config = dict(
    d_shared_expert=64,
    routed_scale=2.0,
    router_bias=True,
    vocab_size=2048,
    norm_eps=1e-05,
    learning_rate=0.0125,
)
Below are experts of layer 7 (counted from 0) of a mixture-of-experts language model. Rows are named router (the router's row for the expert), gate (a neuron's input weights, with its number), up (a neuron's input weights, with its number), down (a neuron's output weights, with its number) and show model dimensions 0-127. Each number is 128 + 32 x the weight over its row's rms, rounded and kept within 0 to 255. Numbers have three digits each.
After each expert's rows: a language model's description of what the expert responds to. This comes from a sample of Wikipedia text that the model never trained on.

# expert 9
router:107159086101127175168106119136146142075190119102083070120121150066171104149112164116144155167194174156127169170179107163106173171143112180152136189154115174125117184090134132158146166186155147130165159145173129108108206121119136132114062143100123070084162133139136125098128123111138107096126138106129090129112190112159131099133097113131132104139116042081088133123056158109159125155123
gate1:129121140109102142088103144081099129115126169133153075157207111113147105185135074203092082137167089166104090117153131147167139198114115133102120111081193137087107107148067126143168118174122171156123131117114122110150099038124069138095125163054088155184134134130158071171141126093150127123166160121114101153149128117143095092108104134166088069169105132173127131141085120167117108109098
up1:145145082135166106105131169132110035143151102122093100134128102103100183149103155152125149145061121159116129170120132150138124074139112122165112101104177103109151158111092046135163165161138118101114167105069119166126146112169138162163151118182246142086086073129135135117101088087174135170118140069159080123090137101150161111070139107172125119101126150137125100158070119148107124079139
down1:087131107129092084138121153114146165155105112115148133199181106099156127075135087160111071107112064070150058148107133134112102172107118122132080143147172172113110104147125136106145165058136131186138049150080186172081104130069065032130148111167089150149193121111123152116093120142100153123108146080106139149166106170138123140113131158116103156147144118103157156142150120081105126164117
It responds to: Mid-word n-pieces such as n, an, en, on (Nick-n-ame, de-n-sity, Africa-n), capital N, and some sentence-ending periods.

# expert 29
router:103179110060123135130101115177130159110163137143111148075040153108195132064101128127155179129152132123147130176136143171112183130164153126139095155105158171130105160113105119145091138132198120149136094169135075176091168170143089067078117190111110129145134088132169160127161118129128092108106178093153134182134117110145115123097146128128072075098150098080147123155090134129068188173097
gate6:121140101194164143126035145138097137141137111169129103079132113131171147115090154073122185067130091160158146121099135108133112074165111066203132158121134081112129143154144085144114162125119137161147145075138139100114176166083140171145130109107187135170147086165104114122089176144151111101138095079129141163175163112097138161157171120128165163078126155165143167045102073126153155079123
up6:160138091096162128158172178171127079092100133102200090116106085128102096089149146122197122175102127100118143175144120102144165092116165118121096101129095197098131126169097134111149120112154137085164119194080071125095126117114124167145181104124125152114096221138176081126094126097217096085080128111178142101159166173122130131125128144058114148157135168156129083122146112095135127115137
down6:115129213143115147138081089100111146077124126072093155122203138131147113147126113156107079099208122158183119150095183071138086163075120165083137165147158129142107142127127149122106069095120175147132153130131119082176139142166109100151122104094160132158174149123114139124126107148151110153096121078148071124097161131152142111166135102226173173149143097138133143146176164112153208147087
It responds to: Line breaks ending list items, table rows or paragraphs, plus section heading markers == and === and sentence-final periods.

# expert 17
router:145174163132105100116071112132121167114178133132064080090142152126155158155112126135141175141165125110099154136072182147134135154144174171058110163136174160166061140118052084078100154137104183123188050131129143129073144165123106100124108155134122135176128109098097126108092199115134130125091116092122147156117111106115161135160118127142097048094136135117178136118067098104133133105199
gate2:147107141099097134087098184116172157141097176071140133154128146162113154122125109130077137166189086121137118171145165101093123113146154149173057175109151147162139097090090215104123100136134170136210115150153108120125141196135110132114096117164143147154140167094088111163169113093108171118106146155188143109122151095082140111064131133149125179125148105078144102133108196096128088082204
up2:106209123146167112095140101114132116118151110063098132151164144112157149104150137132088175100155086146090108136094102143152152127111176167093128059175128099156125167118156098096158113151177114095106125101116151121197099096125077114115111129160163113161148129106110122110166186147081131145117129117163154147180162225119071127210049128119182146087099175149142113095099131198138128138119
down2:101099096129134082098159108112130106118104154178105172119084175055155086149140175128071089166095107125091145140091083112132171123116113179057161164044113173186159117112109084185150161122082105088167124111159121152130074106111136153113129113111173162112164141170127102124169127130140148200127094094110136155173122111071112157106097111108146098096143108160087117096190147123106118077089
It responds to: First syllable pieces of words split into several tokens, such as que in question, ult in ultimately, tra in trait, co, po, so.

# expert 30
router:159122131122147094147076196124147157153183155128140127110110126141177095178104149132137144113149147143118131109136097152135137098143124181123084123069105163130132128140108111077071149169087112179161158096125158143121173144144134052087049181100177088182181173084127096086093100202106089140147099131103135127129159080167118065158101139151125088112113111149114117172082182100086165161105
gate8:087119128128182100130122138158122165125116118120081149108134085143138164150107123145110090151113140154151116132101147133041132079096127120057104081085156154194167148127050145095105080122133082144041108120112142085065148147102114066107101177081094092170153159136135098186168093149120102147115106136153113163166065119157175074150167123082160093107150087130137121179136148169119138152122
up8:149120121102153071085100078146135094172110097123158163150143125133114133166150154126154097209129169114146117089121182104101098123168064172100133170051125143078135155163110174099088110109120111110151113149114082160098148160100126129188110110102124138107140158088140201133072155192100059125108146178102112062136134126117160075109173135153098100128134078085104171138121138189115144078110
down8:114150085120049145148114151155079120112146124098136099079152174110109170128151138119103125112127179153081108125142123140097194183137171162110170154148201081122120107139153167074124222094096068193095129178105197107119113117144152115142132122155166102172180157126154141130140151163099143135179179115084098099131060162129157112165139109110127107119143208122133115114139157129090155094136
It responds to: Middle pieces like ce, k, vi, ate, tra, ize inside words, as in suc-ce-ed, re-ce-ived, announ-ce-ment, Pro-vi-nce.

# expert 23
router:125137080081138135093036163103143167131132111096148098102109197104107120090131116165122158173111105128140129210070106133153104123148123167153064162122087153150112191107128095098165153143131108141193106154087144140092117120113121118104112212111107085147141105092118151148177108120121088127091139053128099119124082094187128137067180134126085113069155095133117119185090115144103146138173
gate6:115203140187126119111095157150139143141123139119112127067079118167100111068116124121137157093101100112104166152067101118128159060161139133150149116101161157162117177146180110057147150127114116117139154155099153124121153161099151183125106153146086181195130152092102110109139149176091125176121109124124180115110087198129132086135138049149082076134159161085161134045075113147157117100110
up6:120111171134129114154178045120117193143107109133088178128153122090143131094159118122096087095122115144179117117168118075154117177132144120145102111131120127194159109126099159150109081142177046113100150166122132139110092164157174140122169054084071061113175124172105133154151085063149117169124113171127096083119132096128157053056126072128144140106129121144154130162106087146098128144123
down6:111072085122127109127144136104103152119159120142176109182140117069113161156084103112173121124148150104171114168135191169147114129158074141162197107169153139118150089147084105117153139129137105175130140064139104122109109150045077117142180184137147132057104109211109117110146118098136146092091139161110110121095129103138158136184150211090103122178117159132101166152164113115112137211112
It responds to: Quotation marks, apostrophes and closing parentheses, often in song, album or film writing, plus pronouns such as I, he, It.

# expert 22
router:150218133122196121134080123132160115106196139100094142104130183082169146081085157142135197184157114153153113113098138162113180170150152167114126145172128164150057130108062133122155173184173109171143132153139142126121167149157090155100072133054152145164168103103173188108168137131141130106153147087133112166095105103138111137121128112126135135123161106116132137197065132122138174110117
gate8:109132125140115104131106121142104142116143102089113142102126111161092197118141121097139169056118183209157118118160101075171119099120162086122121109109109220183101142068172097108098122115092090068083125092145119147057087042151163123133178145165102147093114119170103139107087162115196152108106114146111177118108157123132092106089122111073166120181134167127130116148134130101112085134151
up8:105194176133144103167086103153167170140165103096136111164171093085149181138139135146129153107159127137111140155087121102149092108094139084107144170072110119129048159154135112150100107097049097103131152065211143200124164171118086113131113158101106157102105158115116121092126072101151098127070126085169169134141166121115120175119128123124147070162145128187101142096140159129149153109203
down8:039127120139113128162167103168124117110123066153116128133157155147128130128109109202109101094143126212129117171133100091121104070117102135137098116118146101114162113102080083142129095128105146162190120157116147168115078123174147148154116191160149116113145076147137167152056156139164091125133106098122135165181171119116084105147152096128035085163119130110121083091210113060135123151150
It responds to: Bare space tokens, often after a colon, comma or pipe in infobox fields and tables, as in Weight: 84 kg.

# expert 13
router:074199130136138114074075138146155110119149122103123062142132139106128152100089180161168158082138121109134148134128194184025157123197113135108061163081099151136137167173096135141125154186137183180135187136126137109107158141178137112133113146152111122181095088163105154123067123138128085152117134153079103183142112112085088136091146126116082141154120071122138103148083148145130143127097
gate3:139154117135110142062167105125150085148155092170088147162150109101125116136125098112106174145137117115084129146102111177148169155048128145091130164157111162160143127134125179154144114132123148146126123164097093084122109087151068091148159122064094140116166065108149157114135181185115061077125182137095117110158153126137082004151153113123104124168124150183105094184125124156141187105114
up3:167190187064115108133176059140166136114155154108148139166115103133185174090167106111153115131124154154123127121153059114138098123082114110144180100140128149141127165185173099112103174157103091142097139170101073113125060118150119159138134146122097109125096120171130160174129162059090087075162156076129096097131113144143153111096127126101123112119117171136141058150154162162023103122133
down3:118122158135145114098129099126099151110082138110096133115133099108121162131183145109168092079090057117160138160151194143144072134069126088087150122153151177138107167049159132120142193146090129169184158124132096135120116131125088093118132168155140114106133138140106140049076129133140101141103077059089140050086165121126183161136078064130169107096125092147124113176144096069110108139120
It responds to: Pieces right after a word's first letter, inside names and words, such as C-and-idate, Aleks-and-r, la-b-el, I-mp-erial.

# expert 0
router:141197175117131136116090165131169112130123110107105131086115140131135133145113166105217126169174145122149157112103140151148139140111149167089140125112112146161115120115130060120091119119167166157141091118155135138079157136205116081138149167068128093176168131054146160053172134080084142096077197093151102172112123117166087131124125152142139139142123139089166111114037154121072190147132
gate7:122114093145115154131145136121143090083177061107123108164132177102123138099171190175109101122145075211170120106096128086146137105117113162113119147146125142163100168111130144122173108199095121175136144116161150131144209143138108100173112136158166158106113102150117156122099184120119194138109172116171041139153158117128077159162172152117107154105132103222075107099090094121119162114104
up7:134082063109166169146167132212033154124148038116113177172163106160116172144119132144124149098093152168088140099169148138093159105140139135172127144182146146154102156107155110112122120121134114126120181156150088169117133075146164126190130098120113205141155158158075121173143145159134157163187135157139101147152149087178131098146125131080120134155159126146157106184123158153137115184094
down7:141119120154106095108194154143118137095146099129093138089094131154163142117130104063101092077158075126098121120101122117118116166123073183090142142056160164112137111129110142065091146144124111133107115074134161133228120125144125132124096056142156076073089102124117106183104087153135089127195184151194128143098091140146140103135138106137209165131160146098105125158119096164162137193124
It responds to: First pieces of capitalized words and acronyms, often vowels, mostly after list dashes or brackets, such as E in ECHA, O in ISO, La in Lady.

# expert 10
router:169130104155119154161115132098180200088211147076131145104062124104129136119071145175156119192174107139097159129123125158072165130178118128101155160137162153084100135149082106129120201169182163147137185183098180130142190118154087113128130147072163090168146097101116170097117130116108112106092142150132122150135136134151160153167085153140106138157137115110142116159090206128189141111121
gate7:161126139159139122132152151169140123100095116133081088105097126136106128143150116161105172154172044110159164106120092171079094168107092116159103103153178156072071144173144147092132116104109190186155176123135128092105142146161063135134140124091133109119158191103120133111084116156113137160073172110110177127141065136170163197110144147114098083127079100069131135105144204133154082080102
up7:183112120141143098154159104151141148097095205079179133223128070147151112114167130110089143160131118097097141175189110122087135178146147158149084101139104176119133104151173160106207149150189099107111163130087103139110125107127147121084149163100143149172135090059107142135119098164057151152126105141167129097144145140183154098104171097135175149193140063112148133141150135127089141148112
down7:089104148091114101151116131154142146131154135119141137148142129130112178113164157137127126138089152154201134101085134139168125151019080124102127116159136119084129116086097095182150139124115121106127051115171169082102161132114114114181096137102185214204118118103102129080158115159133111135134104201105140047180157116126145184108149162084125164124089104125140171155170149117180166120125
It responds to: Article a/an and opening syllables of names and words such as An, Mar, Ar, Ra, con, tr, plus mid-word ur in cult-ur-al.

# expert 12
router:142137160152174163125063180099120099124147141113100141114103170080130110162143147151118177087134110136155106134114146180100134109137149124066102140159075162181101125110084139106152160112145170170125152155079111179123155144123126074132081145112139104227155104115192171118141172116116082146147122083114095149146073177167123073079118136194147118116141057124148072146150148104110166188092
gate10:144154110087131126130090118095119133173105118142135182159139125132083178174121134161117189135082086139131091093148108102097100132142168180108135131148108117170173127140132149080127128160102133110182090108147108205078127162139129084161083163140073133128224106117124120168156172149151065148150158077151138171149141115178218149135141107127103147094166076137212160110153136089131168147146
up10:142151109106097110129123115155082114051140195166138134143146117107111150124135124098122124116114190104169114143194148122089079134090122155120170147183095134195147117113199112198142107149140117117072096155107146104116142148154117121189098103129122132194115127096108094118107131062161073112164079150182178047148095116099130112092146080088112109110145159142066138097100171078110166100119
down10:139112138140119136168146113142075147134161129131146144160138200188149102159065099148123162156123200113093159134158086122096059125063112129169157079161096173134169100137083058096099160144142115125123104103141107108129092114184138104150085066145111075173166131165129208123139117168120121135175187133130133163161140084161089123175142115080174144133126154150100125098144122154123176151060
It responds to: Digit pieces inside coordinates, years, year ranges and large figures, e.g. 19, –20, 000, decimal points, and prime marks.

# expert 15
router:127162071117125114124099154067150120145151151132087150111065105083193137121122124196188142158177111081178135147120107148082180108148095087124098158144092207091047106169148099103150159182193144158172161158177124132130163082179162091133128160136168098126143108098125128090096116121133142110113140115142139128137155149148117160160063146173080076142123144163136143146104169078157119138117
gate1:152102154136068151125109123095125113172123116169109125121115132078163131118079118157153150154169139171107155110152131093117039147132132108103096132106099216071138085149080100110188126108153101152113040131120108134088140113133099177173148116091096098110136126162123123101174148116126139099148123137136144156151104201136096145181148189121148092070130118182175105186148184110208158162124
up1:107129106122190148118106121130134192141144133146053163167140136135142134099147115126156135137153138129073130119133101162105135178151047109158128145094163153072089188078126099110130143127061126113105150060125132108072147175116141162099170130113091185107076158123116145108161105049107033149146152172111164160122121122109114129131070117134160158127169077134124101101080100175139181154166
down1:087080108070153177138158148137118136133108137057181168120142118138089143090119123142055188125127150113160051134094098140106159145229130172138102147087093085140158127102117000165135160179116130124084151100134149139143109098121108145109110125119194094101141151133127096115094090130173143156172121116152140154164128123096114114143109110134090117127165142090180129182121169140105121100156
It responds to: Mid-word pieces ending in r or st, such as or, ar, ter, st, as in tut-or, Incorp-or-ated, Acc-or-ding, Ne-ar-est.

# expert 19
router:092134146109146102192109159113109158136174171094165159122116119127106163135099171191148135089149157124163109141139160144144127160181200149107105142095155147123096134164143129144120129202158097158211164206105109167147204148137090142100119129102118141200187143156127171117128114128099170124139104147116075146174134071133135118138106154166111041147137081114188094100087123128129094165135
gate2:124167208136152104155128092121171182143133182158076085131141130129156134166090159139152123109080061111136200032156116095088126141170143097122131068094140181127099117140054157166152141124111161119177151133126063161122126102128087077079151168136154105163077157113125134124118163130142131153144098089143052158151102092088130092097150143122121086121129088124143105097160102149122146089093
up2:109174116068099069184097072102100097142087122113137171099159158121174138105104133159173109131141167188165162133124082147072123078130138083115167109098114132098158171131118139118143125133139133153089145116098148155107101115153064176143144181148160147151095099185098125143136152060136049095108133194114146065096079142154082141136063126163123106148097153102145091142103138072184104141142
down2:089123161156129116151124139100127182132135107123179194154111179135112149081135092130139076132128146132143157085145076146097106106135097130204123096163154047168110115122158136168112100096124136102095125110108116095132152082085099077043149054090119098110116086164143078162138116123145113109105151178147133152137160161094130136121171111144103170130124138118198142099159043085117041107113
It responds to: Word-internal pieces op, ip, ist, ic, ure, ation in technical and scientific words, such as phot-op-hobia, ag-ric-ulture, chem-ist-ry.